python train.py --n_layer=13 --d_model=256 --n_experts=48 --experts_per_token=2 --d_expert=160 --d_shared_expert=320 --activation="swiglu" --moe_layers=[0, 2, 4, 6, 8, 10, 12] --router_score="softmax" --normalize_top_k=false --routed_scale=4.9 --balance_loss=0.00436 --balance_bias=false --init_std_router=0.0367 --lr_router=0.000813 --n_head=4 --n_kv_head=4 --head_dim=64 --vocab_size=3515 --norm="rmsnorm" --norm_place="pre" --norm_eps=1e-05 --positions="rope" --rope_base=10000.0 --rope_fraction=1.0 --qk_norm=true --attn_scale=0.125 --tie_embeddings=false --parallel_block=false --init="normal" --init_std_qkv=0.0312 --init_std_o=0.0 --init_std_up=0.0312 --init_std_down=0.0 --optimizer="muon_variant" --lr=0.0101 --lr_mult_o=3.0 --beta1=0.95 --lr_head=0.00825 --grad_clip=1.0 --warmup_steps=50 --schedule="wsd" --decay_fraction=0.93 --decay_shape="linear" --final_lr_fraction=0.1 --batch_tokens=65536 --seq_len=1024 --doc_mask=true --z_loss=0.0001 --train_tokens=511500000 --steps=7805 --dataset="wikipedia_en"
Below are experts of layer 2 (counted from 0) of a mixture-of-experts language model. Rows are named router (the router's row for the expert), gate (a neuron's input weights, with its number), up (a neuron's input weights, with its number), down (a neuron's output weights, with its number) and show model dimensions 0-127. Each number is 50 + 15 x the weight over its row's rms, rounded and kept within 0 to 99.
Before each expert's rows: "raises" lists some tokens whose logits its average output raises strongly, later layers aside; "mostly gets" lists some tokens that are sent to it at least half of the time. This comes from a sample of Wikipedia text that the model never trained on.

# expert 28
raises: "y", "ot", "al", "ab", "ing", "om"
mostly gets: " h", "k", "end", "ry", "ow", "ok"
router:55 53 51 46 19 59 57 60 27 12 45 68 39 48 35 52 48 69 56 20 48 43 82 54 36 46 48 59 56 66 27 69 59 44 39 48 45 46 54 59 74 28 46 50 37 37 26 54 65 46 48 39 28 45 37 50 36 83 31 27 57 73 49 40 81 68 58 73 63 56 36 43 70 53 63 31 44 72 47 44 37 35 43 34 43 32 65 62 51 72 58 40 31 32 43 39 61 64 27 72 79 67 38 37 70 29 63 46 58 25 46 72 41 47 48 47 35 46 72 46 46 73 66 53 49 22 61 47
gate0:28 36 68 44 58 26 52 48 36 45 64 59 35 31 31 63 63 53 67 46 39 82 87 31 42 76 51 46 35 31 44 78 39 32 56 59 61 11 48 66 57 58 36 48 65 61 48 38 52 36 43 10 52 46 31 28 30 34 70 38 56 72 52 39 45 45 91 33 51 39 44 43 16 40 57 48 38 43 70 28 43 50 38 40 44 60 52 40 99 47 41 44 44 64 40 49 43 32 35 68 41 39 62 72 59 49 51 45 33 45 46 41 71 53 46 57 57 38 37 47 69 29 47 66 75 86 32 48
up0:13 49 95 55 54 37 41 56 42 54 58 51 36 39 21 39 77 32 39 63 44 78 59 35 39 66 44 40 18 38 70 81 60 28 69 56 62 33 50 57 51 29 56 83 76 52 48 71 68 62 47 19 66 44 30 45 52 27 64 34 63 55 61 22 38 36 65 64 55 51 43 58 36 41 49 63 63 25 72 17 40 55 42 40 39 46 48 44 85 70 34 44 37 60 43 57 55 39 50 64 52 46 43 53 34 53 51 39 73 65 44 54 54 55 37 38 60 31 67 60 68 37 34 14 62 50 24 56
down0:47 70 48 26 91 44 40 47 59 83 37 45 43 46 29 56 57 48 29 70 46 62 55 55 58 23 57 71 40 61 10 50 57 47 47 61 69 62 44 72 68 46 40 69 47 38 29 45 37 54 51 61 44 35 43 66 43 47 39 56 38 56 29 28 17 42 48 49 65 35 43 76 46 43 55 43 53 86 53 52 43 68 63 57 45 62 47 67 42 68 39 55 31 46 46 22 46 57 47 45 63 63 47 32 54 42 66 57 50 51 61 56 25 59 34 62 37 36 25 59 40 70 30 56 31 44 56 27
gate1:49 52 56 47 42 44 57 49 42 60 56 56 44 51 47 51 40 59 33 54 62 82 67 88 49 59 33 05 59 39 60 39 53 35 73 45 28 14 53 63 27 49 53 71 35 48 49 54 41 46 52 30 73 18 35 34 47 54 35 34 28 16 42 35 37 75 28 72 53 32 72 51 42 51 58 53 35 59 70 49 58 35 49 52 37 32 50 77 52 50 41 42 71 45 45 64 30 68 40 83 46 42 48 50 62 54 39 46 45 65 75 76 72 42 35 51 51 38 43 61 70 34 89 49 39 42 36 49
up1:43 37 37 35 68 48 44 36 51 38 40 46 58 63 56 44 60 44 65 38 46 22 26 14 46 51 77 73 47 58 42 78 33 65 44 76 58 66 42 24 75 37 58 37 69 49 56 46 41 54 42 84 34 70 64 37 47 24 70 63 77 86 36 74 69 34 75 08 43 58 38 61 54 55 46 49 74 28 30 53 51 50 51 41 75 67 60 33 54 63 58 58 36 47 52 43 57 35 74 28 49 58 50 43 32 49 47 50 63 45 32 43 33 58 46 36 54 67 49 41 29 58 32 50 73 56 48 58
down1:75 68 46 48 71 50 64 59 63 34 48 39 47 46 32 37 50 35 17 68 36 64 37 75 65 54 31 55 45 55 34 44 25 37 59 48 39 53 67 51 44 53 54 10 39 37 57 60 43 48 61 53 50 52 55 54 55 43 37 58 61 55 69 30 48 52 38 65 34 65 42 47 70 41 67 26 47 29 62 63 61 77 68 35 71 24 38 64 48 54 42 53 87 66 35 71 71 48 62 57 57 50 34 50 41 48 17 68 48 74 90 40 48 47 65 53 62 52 40 17 49 39 62 62 41 73 41 69
gate2:63 51 38 50 63 80 41 46 68 68 67 56 59 44 56 41 89 38 47 50 81 55 46 33 31 46 42 62 78 26 35 71 56 46 39 57 40 44 63 37 22 26 30 41 59 37 57 25 66 83 53 40 35 34 53 62 23 70 77 26 51 47 28 48 32 37 65 56 57 54 51 46 33 27 63 44 36 50 55 51 39 62 79 44 42 38 56 52 12 58 74 37 31 41 41 59 56 37 37 33 40 52 55 29 28 54 45 63 79 71 68 54 50 54 55 51 40 56 27 45 60 62 56 57 54 20 54 66
up2:58 46 51 63 59 47 66 20 73 48 76 65 56 48 62 36 57 40 37 61 77 56 51 32 17 34 42 65 70 42 43 99 42 33 52 57 34 25 32 47 41 34 49 74 68 31 59 54 54 54 33 44 42 40 28 40 27 45 33 37 25 70 38 35 29 46 38 32 35 55 45 63 53 49 42 44 61 40 70 51 36 43 46 67 62 30 55 42 47 38 51 25 46 57 54 31 81 35 56 65 52 58 35 38 43 66 74 47 36 48 85 50 54 73 49 43 53 63 12 48 61 51 58 42 43 53 34 42
down2:37 22 69 32 68 45 70 39 69 60 28 41 44 46 49 54 67 63 51 56 51 62 49 57 54 43 81 46 51 69 46 57 63 41 30 85 60 67 40 76 61 62 65 77 32 40 41 53 68 44 49 81 40 46 74 61 20 53 50 43 37 34 55 67 52 47 44 52 66 24 57 43 55 70 53 21 34 66 72 43 68 29 37 73 79 29 43 64 45 72 15 24 50 65 56 67 43 79 39 41 47 31 41 29 64 58 40 60 71 34 82 62 51 59 46 38 79 36 28 46 39 67 31 57 40 52 52 70
gate3:48 56 33 51 68 45 33 49 49 64 68 43 66 39 24 55 44 48 31 30 74 29 78 66 19 34 44 46 65 59 53 67 49 69 75 46 66 78 39 65 60 37 61 51 62 16 73 54 46 45 38 46 39 67 52 58 42 68 54 51 55 33 70 50 60 23 47 44 53 56 51 41 43 77 61 38 36 41 49 65 58 64 50 54 56 46 68 57 58 34 42 63 60 18 21 70 33 62 64 67 47 43 53 50 64 30 58 54 58 62 51 47 62 52 66 43 43 33 32 57 30 67 23 93 44 66 39 33
up3:45 59 61 37 70 63 55 71 37 43 45 34 42 34 33 71 56 66 50 61 60 55 50 50 45 60 42 41 43 74 66 43 55 44 48 60 53 23 42 29 53 19 76 34 82 52 33 53 54 54 71 40 56 58 25 46 41 29 63 52 41 75 41 67 31 57 43 35 37 42 55 43 60 33 42 54 70 55 47 50 45 50 30 76 38 78 24 49 27 50 23 38 40 45 43 34 63 20 31 45 40 45 53 51 69 33 66 40 67 36 39 45 76 27 71 26 68 33 36 45 58 51 44 24 63 54 42 42
down3:40 58 58 53 11 43 71 49 52 54 91 40 80 57 46 26 33 57 70 69 38 52 62 71 27 59 65 55 46 46 46 51 73 53 51 46 41 62 29 64 52 14 28 50 29 63 65 62 49 64 62 44 71 40 37 52 31 46 39 38 63 25 27 41 58 68 26 53 56 46 61 48 71 57 61 47 42 56 70 57 51 59 30 57 46 50 41 49 35 42 67 38 60 99 76 76 43 50 67 48 60 16 68 57 73 68 32 43 48 46 57 81 44 41 38 43 41 78 57 52 37 45 43 73 75 39 81 41
gate4:45 47 26 43 08 46 58 40 82 42 67 41 43 09 39 45 42 47 57 55 53 41 52 73 33 50 44 44 11 45 39 40 43 50 53 50 56 49 62 75 75 33 36 36 49 33 48 46 55 81 50 59 46 51 19 45 71 42 33 57 43 59 24 55 48 40 46 13 56 62 54 56 22 33 74 40 54 53 38 50 39 46 39 42 44 46 60 58 46 52 27 41 45 43 59 32 49 67 56 44 54 45 50 48 68 63 48 47 38 53 68 42 53 44 55 60 69 56 36 52 62 51 57 38 36 41 41 31
up4:49 46 30 46 18 51 48 21 75 32 41 34 36 46 44 47 59 50 48 48 57 64 57 41 47 48 24 48 51 46 49 30 48 32 78 56 63 62 60 73 59 61 40 42 59 34 47 55 60 79 75 55 42 65 24 72 74 45 44 27 34 75 32 61 46 49 47 19 38 62 57 41 34 62 71 30 54 35 40 68 54 47 59 27 44 43 44 56 14 53 33 35 38 32 46 35 56 51 79 63 51 33 40 52 47 67 68 37 61 46 71 40 27 27 34 48 57 41 29 64 28 56 50 55 28 42 53 53
down4:33 45 54 32 78 46 49 51 51 35 55 44 57 41 37 83 66 46 38 52 60 65 68 53 64 47 40 49 62 51 52 17 64 74 40 26 51 43 54 20 49 70 50 62 08 40 60 65 53 47 34 41 42 61 34 52 70 68 70 47 43 43 45 54 70 49 39 38 20 25 50 44 39 51 55 51 65 28 40 58 79 37 37 50 47 85 45 69 60 50 59 66 74 48 59 33 75 28 44 52 53 91 75 57 49 46 44 28 65 56 26 37 68 73 56 25 57 63 58 22 71 59 54 39 42 39 63 65

# expert 47
raises: "ter", "ts", "om"
mostly gets: " s", "et", " Con", "ct", " cons", " Car"
router:86 70 31 74 56 57 44 45 50 27 42 40 44 61 61 51 54 48 49 51 49 61 28 61 49 53 50 28 41 35 36 42 59 60 62 46 54 52 66 50 55 30 56 65 58 31 41 72 53 54 74 17 45 56 31 48 34 76 60 65 44 22 57 37 55 40 20 34 69 76 53 39 73 48 43 28 33 20 42 39 11 60 37 43 40 64 73 90 31 22 80 62 70 50 56 48 41 33 37 47 60 37 84 42 47 72 68 56 60 46 48 56 47 34 52 34 13 35 40 53 81 30 61 33 38 64 54 51
gate0:45 38 33 45 28 54 34 32 50 46 10 23 39 54 50 31 22 46 58 59 55 48 50 36 46 41 45 67 40 34 53 28 72 70 19 18 28 57 35 47 54 49 44 46 69 15 71 62 17 53 41 32 65 59 62 63 30 50 34 68 47 31 51 50 54 49 57 93 43 47 51 49 47 32 60 74 32 57 48 33 32 39 33 46 55 51 34 64 65 28 47 55 53 53 65 43 53 66 34 31 43 31 48 61 29 37 50 48 71 75 62 68 35 49 52 71 42 43 61 71 65 43 22 57 57 66 60 45
up0:35 65 51 44 44 65 27 49 60 50 70 46 69 41 54 43 71 39 29 41 47 51 20 55 33 57 45 47 63 44 50 35 48 39 57 67 51 57 33 21 10 56 39 60 68 48 60 35 51 62 80 26 25 58 58 49 27 45 87 57 58 59 16 54 66 57 28 27 67 49 46 65 44 37 56 55 46 61 37 47 52 42 35 40 40 46 83 47 52 67 47 48 53 59 66 43 47 34 60 64 60 35 49 32 38 55 32 48 42 40 51 48 25 51 56 47 75 48 29 58 52 30 30 52 40 32 32 56
down0:49 14 61 30 47 50 53 44 54 78 62 72 76 41 41 56 59 50 41 62 51 22 44 79 64 50 47 53 54 42 47 29 38 27 60 53 29 32 57 56 26 55 30 35 53 80 56 56 56 40 48 62 54 28 65 52 13 57 51 88 77 44 45 64 57 53 43 13 78 51 40 37 52 55 38 51 71 13 69 28 09 23 48 48 57 29 19 37 54 19 54 63 54 56 41 49 49 46 64 46 31 34 86 51 30 30 56 36 57 61 41 41 21 58 38 61 67 66 44 42 51 39 47 49 58 35 56 44
gate1:61 39 52 67 67 49 46 46 63 30 61 40 49 35 81 39 62 48 61 61 78 40 27 52 56 13 70 52 50 45 59 37 45 45 69 30 29 70 45 58 52 31 40 64 72 44 43 50 55 64 54 19 29 61 54 51 53 55 36 35 73 53 48 37 54 81 23 58 24 33 58 50 56 62 35 59 06 60 29 39 55 55 73 54 41 58 82 52 46 58 40 35 65 42 48 35 58 58 57 69 46 38 50 55 51 30 32 52 73 52 61 52 33 25 47 57 43 35 52 55 71 65 39 44 66 44 61 50
up1:60 54 61 60 77 63 57 60 79 12 42 55 42 45 47 49 40 39 64 44 67 36 39 27 28 35 42 62 37 52 33 30 49 32 66 30 22 87 73 36 55 35 42 66 42 60 42 50 56 52 45 31 28 58 44 34 56 84 49 23 49 48 40 31 41 75 53 54 34 33 32 46 43 56 37 59 29 54 54 43 65 73 70 17 35 56 69 63 50 56 49 41 63 30 34 35 59 44 38 65 53 42 61 47 45 28 52 78 60 67 50 64 64 20 43 55 61 35 50 53 60 64 75 32 68 45 63 72
down1:30 49 46 51 25 01 64 68 48 59 33 62 57 67 27 17 60 52 26 50 50 48 41 88 55 46 45 59 37 60 43 44 14 47 33 59 67 46 53 44 57 66 32 54 59 35 31 46 49 68 59 72 72 43 56 62 26 56 87 45 45 58 35 34 36 38 35 44 63 74 42 51 37 50 51 60 40 40 63 35 65 50 34 73 42 38 41 65 58 28 40 47 67 69 55 36 34 46 43 41 29 29 35 45 48 37 22 55 57 42 63 39 74 37 61 43 52 52 31 55 22 72 67 63 90 43 38 74
gate2:71 45 62 44 41 59 38 60 51 44 47 41 99 31 46 28 60 62 42 50 37 70 64 49 57 52 45 25 41 46 41 54 74 56 22 45 46 46 37 63 48 73 66 54 65 44 62 54 62 48 62 50 36 52 70 55 51 60 66 53 48 72 57 68 87 30 36 26 68 75 49 56 60 44 68 16 40 60 60 55 64 66 39 39 44 55 53 47 70 17 37 55 62 52 28 38 28 91 62 44 61 65 18 48 35 42 54 43 72 18 66 47 52 51 30 47 33 77 37 54 53 61 63 58 44 35 45 66
up2:65 36 61 50 52 52 33 62 47 41 44 46 93 40 39 42 53 65 46 53 37 52 75 61 51 33 29 28 29 50 35 59 74 74 11 34 48 42 24 60 57 59 50 63 68 45 63 50 62 41 45 59 45 60 66 58 52 74 62 58 43 66 52 64 79 46 43 31 63 72 44 67 50 46 66 23 31 60 65 51 73 58 27 37 32 39 61 49 79 28 40 64 66 65 25 38 33 83 57 44 44 72 23 52 33 44 50 38 48 21 62 49 33 57 37 41 29 76 26 39 38 67 54 41 56 40 56 61
down2:57 48 47 27 56 57 34 68 27 50 38 47 54 51 61 36 34 57 26 48 36 61 37 53 62 40 22 27 32 47 33 37 33 72 19 47 25 76 51 53 51 72 52 48 65 78 78 52 43 61 49 53 24 17 66 57 52 55 56 69 64 46 41 41 78 48 55 11 47 39 50 57 49 46 59 35 29 60 60 35 36 76 47 61 50 43 72 21 61 43 40 72 35 58 14 47 41 85 35 43 24 69 53 63 47 48 56 50 87 24 49 41 45 51 46 55 44 40 37 52 43 52 79 49 61 18 47 45
gate3:59 37 46 40 44 80 46 40 58 69 47 45 48 62 43 39 63 30 66 20 47 72 75 78 45 33 39 42 56 65 73 58 53 46 63 59 45 29 57 43 28 74 45 77 53 57 50 45 57 40 39 61 49 65 57 80 31 69 50 60 53 28 45 62 46 51 80 56 66 65 39 26 40 64 66 37 49 73 55 17 56 50 66 43 61 50 53 37 42 57 37 28 45 61 64 48 54 54 62 31 71 33 40 48 37 68 43 52 71 42 36 35 33 42 60 43 41 62 25 42 47 12 47 38 34 70 51 50
up3:57 26 37 44 53 85 46 53 74 66 58 56 39 42 41 31 61 40 70 36 56 66 66 53 30 27 55 32 43 56 76 62 54 36 66 46 51 48 79 30 57 53 40 67 51 52 57 45 41 49 39 58 65 56 63 83 23 76 71 60 54 40 59 56 70 64 73 41 46 51 46 48 55 56 64 34 51 54 44 28 56 67 54 22 77 49 55 39 39 56 32 50 35 55 78 39 46 42 59 47 57 24 42 37 26 65 53 67 68 38 55 53 14 41 57 63 48 59 32 37 32 05 59 25 34 45 35 50
down3:48 60 40 52 56 80 61 65 54 47 31 08 29 55 46 33 53 35 58 43 54 28 44 59 36 57 60 49 42 57 61 31 50 40 71 47 66 74 67 55 29 60 51 72 24 72 70 60 73 28 45 36 46 65 78 50 31 71 65 41 36 47 40 49 38 69 58 71 49 56 55 11 38 46 83 37 69 59 38 40 48 72 57 35 50 70 62 66 58 58 43 39 48 73 28 71 49 48 46 35 58 33 42 30 47 25 67 46 45 50 58 42 26 33 72 31 44 32 22 41 64 33 32 52 56 47 31 40
gate4:52 50 28 48 38 46 37 45 14 42 59 42 35 23 19 37 33 49 28 29 58 37 46 80 52 62 42 57 16 71 38 64 62 39 36 56 36 45 54 75 21 44 40 50 53 51 76 66 70 21 42 41 43 53 29 21 15 33 27 66 60 37 67 42 57 51 53 79 54 70 40 50 54 31 42 65 54 58 18 44 40 72 35 34 54 28 52 40 49 72 16 47 43 43 43 65 34 56 53 53 37 52 62 58 49 41 48 37 47 78 72 63 28 60 59 59 36 55 62 17 90 59 24 44 31 28 49 65
up4:68 57 70 39 43 10 51 69 32 45 44 62 40 38 41 37 38 48 36 68 51 70 38 43 52 44 42 34 23 52 50 42 79 54 42 60 20 22 39 55 44 64 27 61 07 47 57 58 55 41 31 49 51 44 59 53 25 32 37 64 42 61 27 69 46 91 78 57 95 61 37 38 65 52 44 37 40 38 32 61 58 48 50 61 46 65 37 51 26 58 70 57 52 77 39 67 29 68 51 59 48 60 67 36 49 36 44 46 43 83 65 37 19 25 61 51 52 56 70 42 80 41 53 49 45 34 63 84
down4:49 41 61 31 47 55 45 74 35 66 69 53 51 45 77 30 41 36 54 68 37 45 56 43 58 60 53 35 35 56 28 36 51 67 33 59 33 39 66 49 28 59 50 56 51 05 73 63 63 44 29 11 54 42 34 46 22 39 69 57 38 33 35 51 47 67 31 60 44 54 47 50 38 53 60 48 43 63 32 37 47 69 43 34 45 46 72 72 51 52 60 37 50 52 24 60 20 68 26 42 68 59 67 23 58 38 50 36 64 69 68 68 35 41 57 36 58 56 50 39 85 44 59 54 63 58 29 59

# expert 10
raises: "1", "2", "ordin", "ice", "3", "9"
mostly gets: " ", " Pro", "Pro", " Spec", " Rele", "  "
router:54 38 57 44 58 58 57 64 49 35 28 49 42 53 62 34 42 44 48 57 36 45 53 70 39 35 51 58 53 51 33 40 51 43 79 49 68 35 75 35 39 30 44 31 65 72 29 76 55 28 22 46 55 48 44 68 63 22 50 42 79 60 46 30 33 62 66 47 46 54 43 38 48 45 51 73 43 38 20 93 48 49 52 55 33 20 20 44 46 31 51 31 43 76 59 59 67 22 23 42 62 58 53 30 48 17 41 64 30 44 17 45 34 13 46 66 47 24 26 48 37 39 58 54 44 24 43 51
gate0:61 39 46 56 51 29 31 66 46 38 51 64 30 66 36 48 40 67 67 39 35 54 51 42 47 45 42 44 54 48 58 31 51 60 68 69 36 64 53 31 85 77 63 72 45 17 47 54 00 54 52 16 54 46 42 74 46 09 80 77 50 47 53 63 65 47 48 26 32 52 33 62 72 41 66 59 73 56 77 49 57 72 75 47 40 22 35 68 51 68 24 42 70 70 55 56 20 56 44 25 67 48 42 47 47 78 63 35 19 66 29 53 34 54 41 57 60 41 56 48 60 57 63 63 46 64 60 40
up0:41 62 66 47 49 55 79 40 52 68 50 39 75 30 57 51 60 38 29 68 53 48 63 69 48 55 59 43 47 47 41 55 58 39 42 40 64 37 49 68 10 26 35 26 58 76 49 52 93 44 44 81 51 46 73 28 56 86 26 21 55 50 46 39 40 59 54 61 67 43 66 32 27 54 45 35 30 32 25 45 42 23 21 66 56 85 56 26 51 26 73 48 33 37 38 41 72 43 47 70 33 44 72 52 55 16 31 54 87 35 71 42 60 38 61 44 43 51 40 45 41 48 41 45 60 37 40 62
down0:42 30 52 51 59 69 38 49 49 64 51 72 40 44 39 39 46 76 53 39 58 32 61 47 61 30 53 41 55 25 40 40 73 15 48 56 39 51 53 66 53 48 39 44 29 67 57 40 62 35 48 68 60 53 55 67 17 68 57 72 63 40 50 43 44 30 43 31 83 38 39 54 58 62 40 59 38 42 39 52 20 67 74 56 66 46 48 62 49 64 52 64 75 26 64 46 33 74 53 58 51 39 34 54 41 58 46 33 70 34 22 41 38 79 56 36 55 56 66 51 36 62 77 24 60 24 80 61
gate1:48 57 35 40 41 77 48 46 66 40 47 59 63 53 67 58 38 34 42 42 44 50 33 61 46 51 45 75 55 47 64 64 80 50 32 39 24 21 48 49 37 36 29 46 51 63 37 41 47 37 38 29 73 52 27 50 59 57 25 61 28 67 60 59 53 48 48 34 72 67 32 40 40 41 60 50 16 66 48 65 74 33 33 42 47 58 06 28 42 73 49 54 53 72 31 51 38 31 35 56 64 39 39 48 43 63 74 47 95 51 32 38 49 44 61 27 46 48 37 48 54 65 58 30 49 37 63 65
up1:37 71 53 39 46 65 48 39 68 54 40 44 64 43 67 52 48 34 48 62 49 52 45 61 58 68 45 76 55 54 70 55 72 47 35 56 36 09 51 55 37 51 33 34 39 55 47 38 38 31 33 44 65 59 46 60 44 60 35 61 35 66 64 69 31 47 50 31 73 59 27 44 46 29 65 56 16 54 44 55 67 29 61 43 48 64 18 37 36 65 52 49 49 57 22 60 31 39 35 52 72 28 29 52 45 72 74 45 93 48 51 33 47 44 86 30 47 51 46 44 53 60 54 34 46 28 69 48
down1:52 46 38 41 60 35 63 68 45 91 42 31 64 50 55 40 52 25 76 30 51 51 49 73 35 41 66 46 66 61 44 52 51 30 36 47 48 59 34 51 23 61 63 33 36 63 34 64 75 80 71 10 55 66 49 50 51 35 20 41 82 56 44 58 52 52 51 50 49 34 71 26 52 34 47 49 47 49 59 55 49 77 33 56 49 49 69 50 43 43 69 62 36 74 42 68 59 46 72 53 58 33 86 26 66 60 47 62 50 66 57 74 44 48 49 56 79 56 28 63 36 48 39 76 65 42 25 39
gate2:41 45 64 43 52 44 64 65 63 21 71 39 31 08 24 35 40 59 61 48 62 76 60 25 35 73 55 23 68 52 63 53 44 28 51 70 65 66 56 33 47 41 58 66 28 33 40 74 28 43 65 37 56 32 37 73 70 59 36 29 46 31 43 43 62 40 52 38 34 41 22 50 43 36 52 40 38 55 44 39 52 44 60 45 25 59 05 49 38 55 60 42 61 37 52 39 52 73 47 62 39 66 38 70 58 65 29 59 66 27 26 63 32 90 67 72 35 57 37 48 69 35 63 45 74 36 30 57
up2:53 39 51 26 69 36 70 73 61 26 68 54 43 33 31 39 35 46 69 25 52 85 77 27 43 73 46 33 67 41 40 55 42 39 63 74 60 66 80 37 56 59 71 70 23 31 36 79 42 53 67 40 68 42 64 74 57 53 35 41 59 35 41 40 56 51 58 35 28 51 20 69 54 31 71 34 53 60 51 45 56 58 52 59 41 51 14 71 47 57 75 43 64 56 45 42 51 82 35 52 47 38 35 67 65 60 14 69 61 35 42 68 37 60 69 70 33 62 61 34 63 33 47 36 89 58 28 56
down2:53 61 31 50 43 62 36 59 63 73 52 50 50 77 58 47 49 35 42 64 47 44 41 52 52 56 65 80 32 31 52 34 61 54 76 45 51 69 43 48 55 59 51 54 71 59 69 52 78 33 49 45 49 40 65 57 75 45 56 64 21 42 61 36 54 25 45 00 53 26 66 64 73 30 68 36 21 63 43 60 70 82 80 68 56 55 07 49 56 63 39 84 39 54 74 49 42 46 35 51 29 28 49 59 54 56 36 47 71 79 82 52 44 62 52 69 37 52 67 41 56 62 68 28 15 23 54 39
gate3:71 59 43 58 47 45 17 27 46 41 67 65 30 65 38 53 40 53 65 28 47 57 48 59 43 72 43 48 22 67 54 55 58 89 53 51 55 54 77 58 47 54 45 45 01 50 24 47 59 26 45 19 34 24 56 31 55 65 53 34 72 47 55 62 58 45 66 50 67 54 58 59 70 22 64 53 47 43 39 11 22 63 35 60 39 61 56 36 59 41 38 41 42 34 64 49 45 40 63 25 60 32 50 38 61 60 48 70 51 68 48 59 45 42 78 62 30 18 59 39 81 61 54 65 69 59 50 45
up3:27 53 74 52 67 54 61 83 25 54 53 47 63 62 43 35 50 53 19 47 55 48 75 64 59 38 66 38 71 73 55 44 53 13 38 55 44 41 45 42 44 64 34 66 73 24 88 61 44 92 38 59 69 69 31 53 62 21 70 52 33 45 29 40 50 46 49 60 40 45 49 47 31 40 42 41 55 57 66 79 44 60 63 33 52 35 52 88 58 52 49 50 36 68 45 50 37 37 21 72 49 66 46 68 57 41 32 26 31 48 64 39 54 66 53 42 63 68 27 45 22 29 53 41 09 43 46 32
down3:45 35 00 45 38 48 50 52 48 43 63 73 59 64 48 52 63 41 65 61 83 56 62 46 42 29 63 60 48 28 55 78 72 60 59 47 46 43 49 73 42 54 67 47 52 24 42 33 51 26 40 46 69 40 46 35 52 25 73 59 60 47 39 61 47 41 53 47 42 58 64 58 71 22 60 49 70 70 46 51 40 60 54 52 50 44 51 52 58 51 69 62 78 64 43 38 43 55 87 58 59 38 66 35 51 79 47 54 63 56 59 50 48 63 29 52 61 09 71 20 54 56 69 58 57 84 70 67
gate4:53 39 54 55 68 03 49 58 62 60 44 26 33 39 47 71 61 57 78 64 56 49 53 41 49 54 48 46 59 57 65 45 69 41 55 65 34 79 49 29 67 46 49 38 12 40 55 37 54 67 68 56 53 56 42 50 56 36 51 36 50 52 65 41 63 46 49 69 56 45 54 23 42 74 45 21 23 37 70 45 83 67 69 53 39 52 66 33 34 40 37 05 60 48 41 64 52 41 43 74 29 47 61 40 40 29 69 60 60 41 75 58 48 64 56 50 71 68 64 55 86 42 63 41 46 51 44 37
up4:52 61 36 45 38 87 53 39 53 47 53 75 72 51 49 29 41 43 23 42 37 45 58 56 54 36 55 68 37 39 37 44 36 54 40 18 57 33 33 73 33 50 44 68 93 60 48 67 47 23 35 39 48 49 58 53 38 55 44 73 48 37 35 60 45 63 48 35 43 58 44 85 59 34 51 82 77 69 33 57 21 34 26 50 64 55 26 62 54 70 55 79 48 47 55 44 50 68 51 20 65 52 34 57 57 63 43 39 42 58 33 38 46 31 45 52 41 38 30 41 41 54 39 64 52 60 45 63
down4:42 60 49 51 74 66 66 49 44 41 52 42 45 33 46 51 60 49 18 35 84 69 54 47 23 52 49 51 46 44 38 69 61 46 38 53 33 71 43 56 61 32 56 49 45 54 62 46 82 73 56 23 26 67 39 37 34 35 83 36 42 58 27 72 47 49 43 64 41 69 42 66 53 44 50 49 40 66 57 37 54 27 42 39 28 34 39 63 75 55 33 53 90 29 54 70 53 43 37 55 83 46 52 45 53 24 00 40 50 70 31 51 40 70 39 34 56 74 43 67 59 44 50 37 51 71 41 43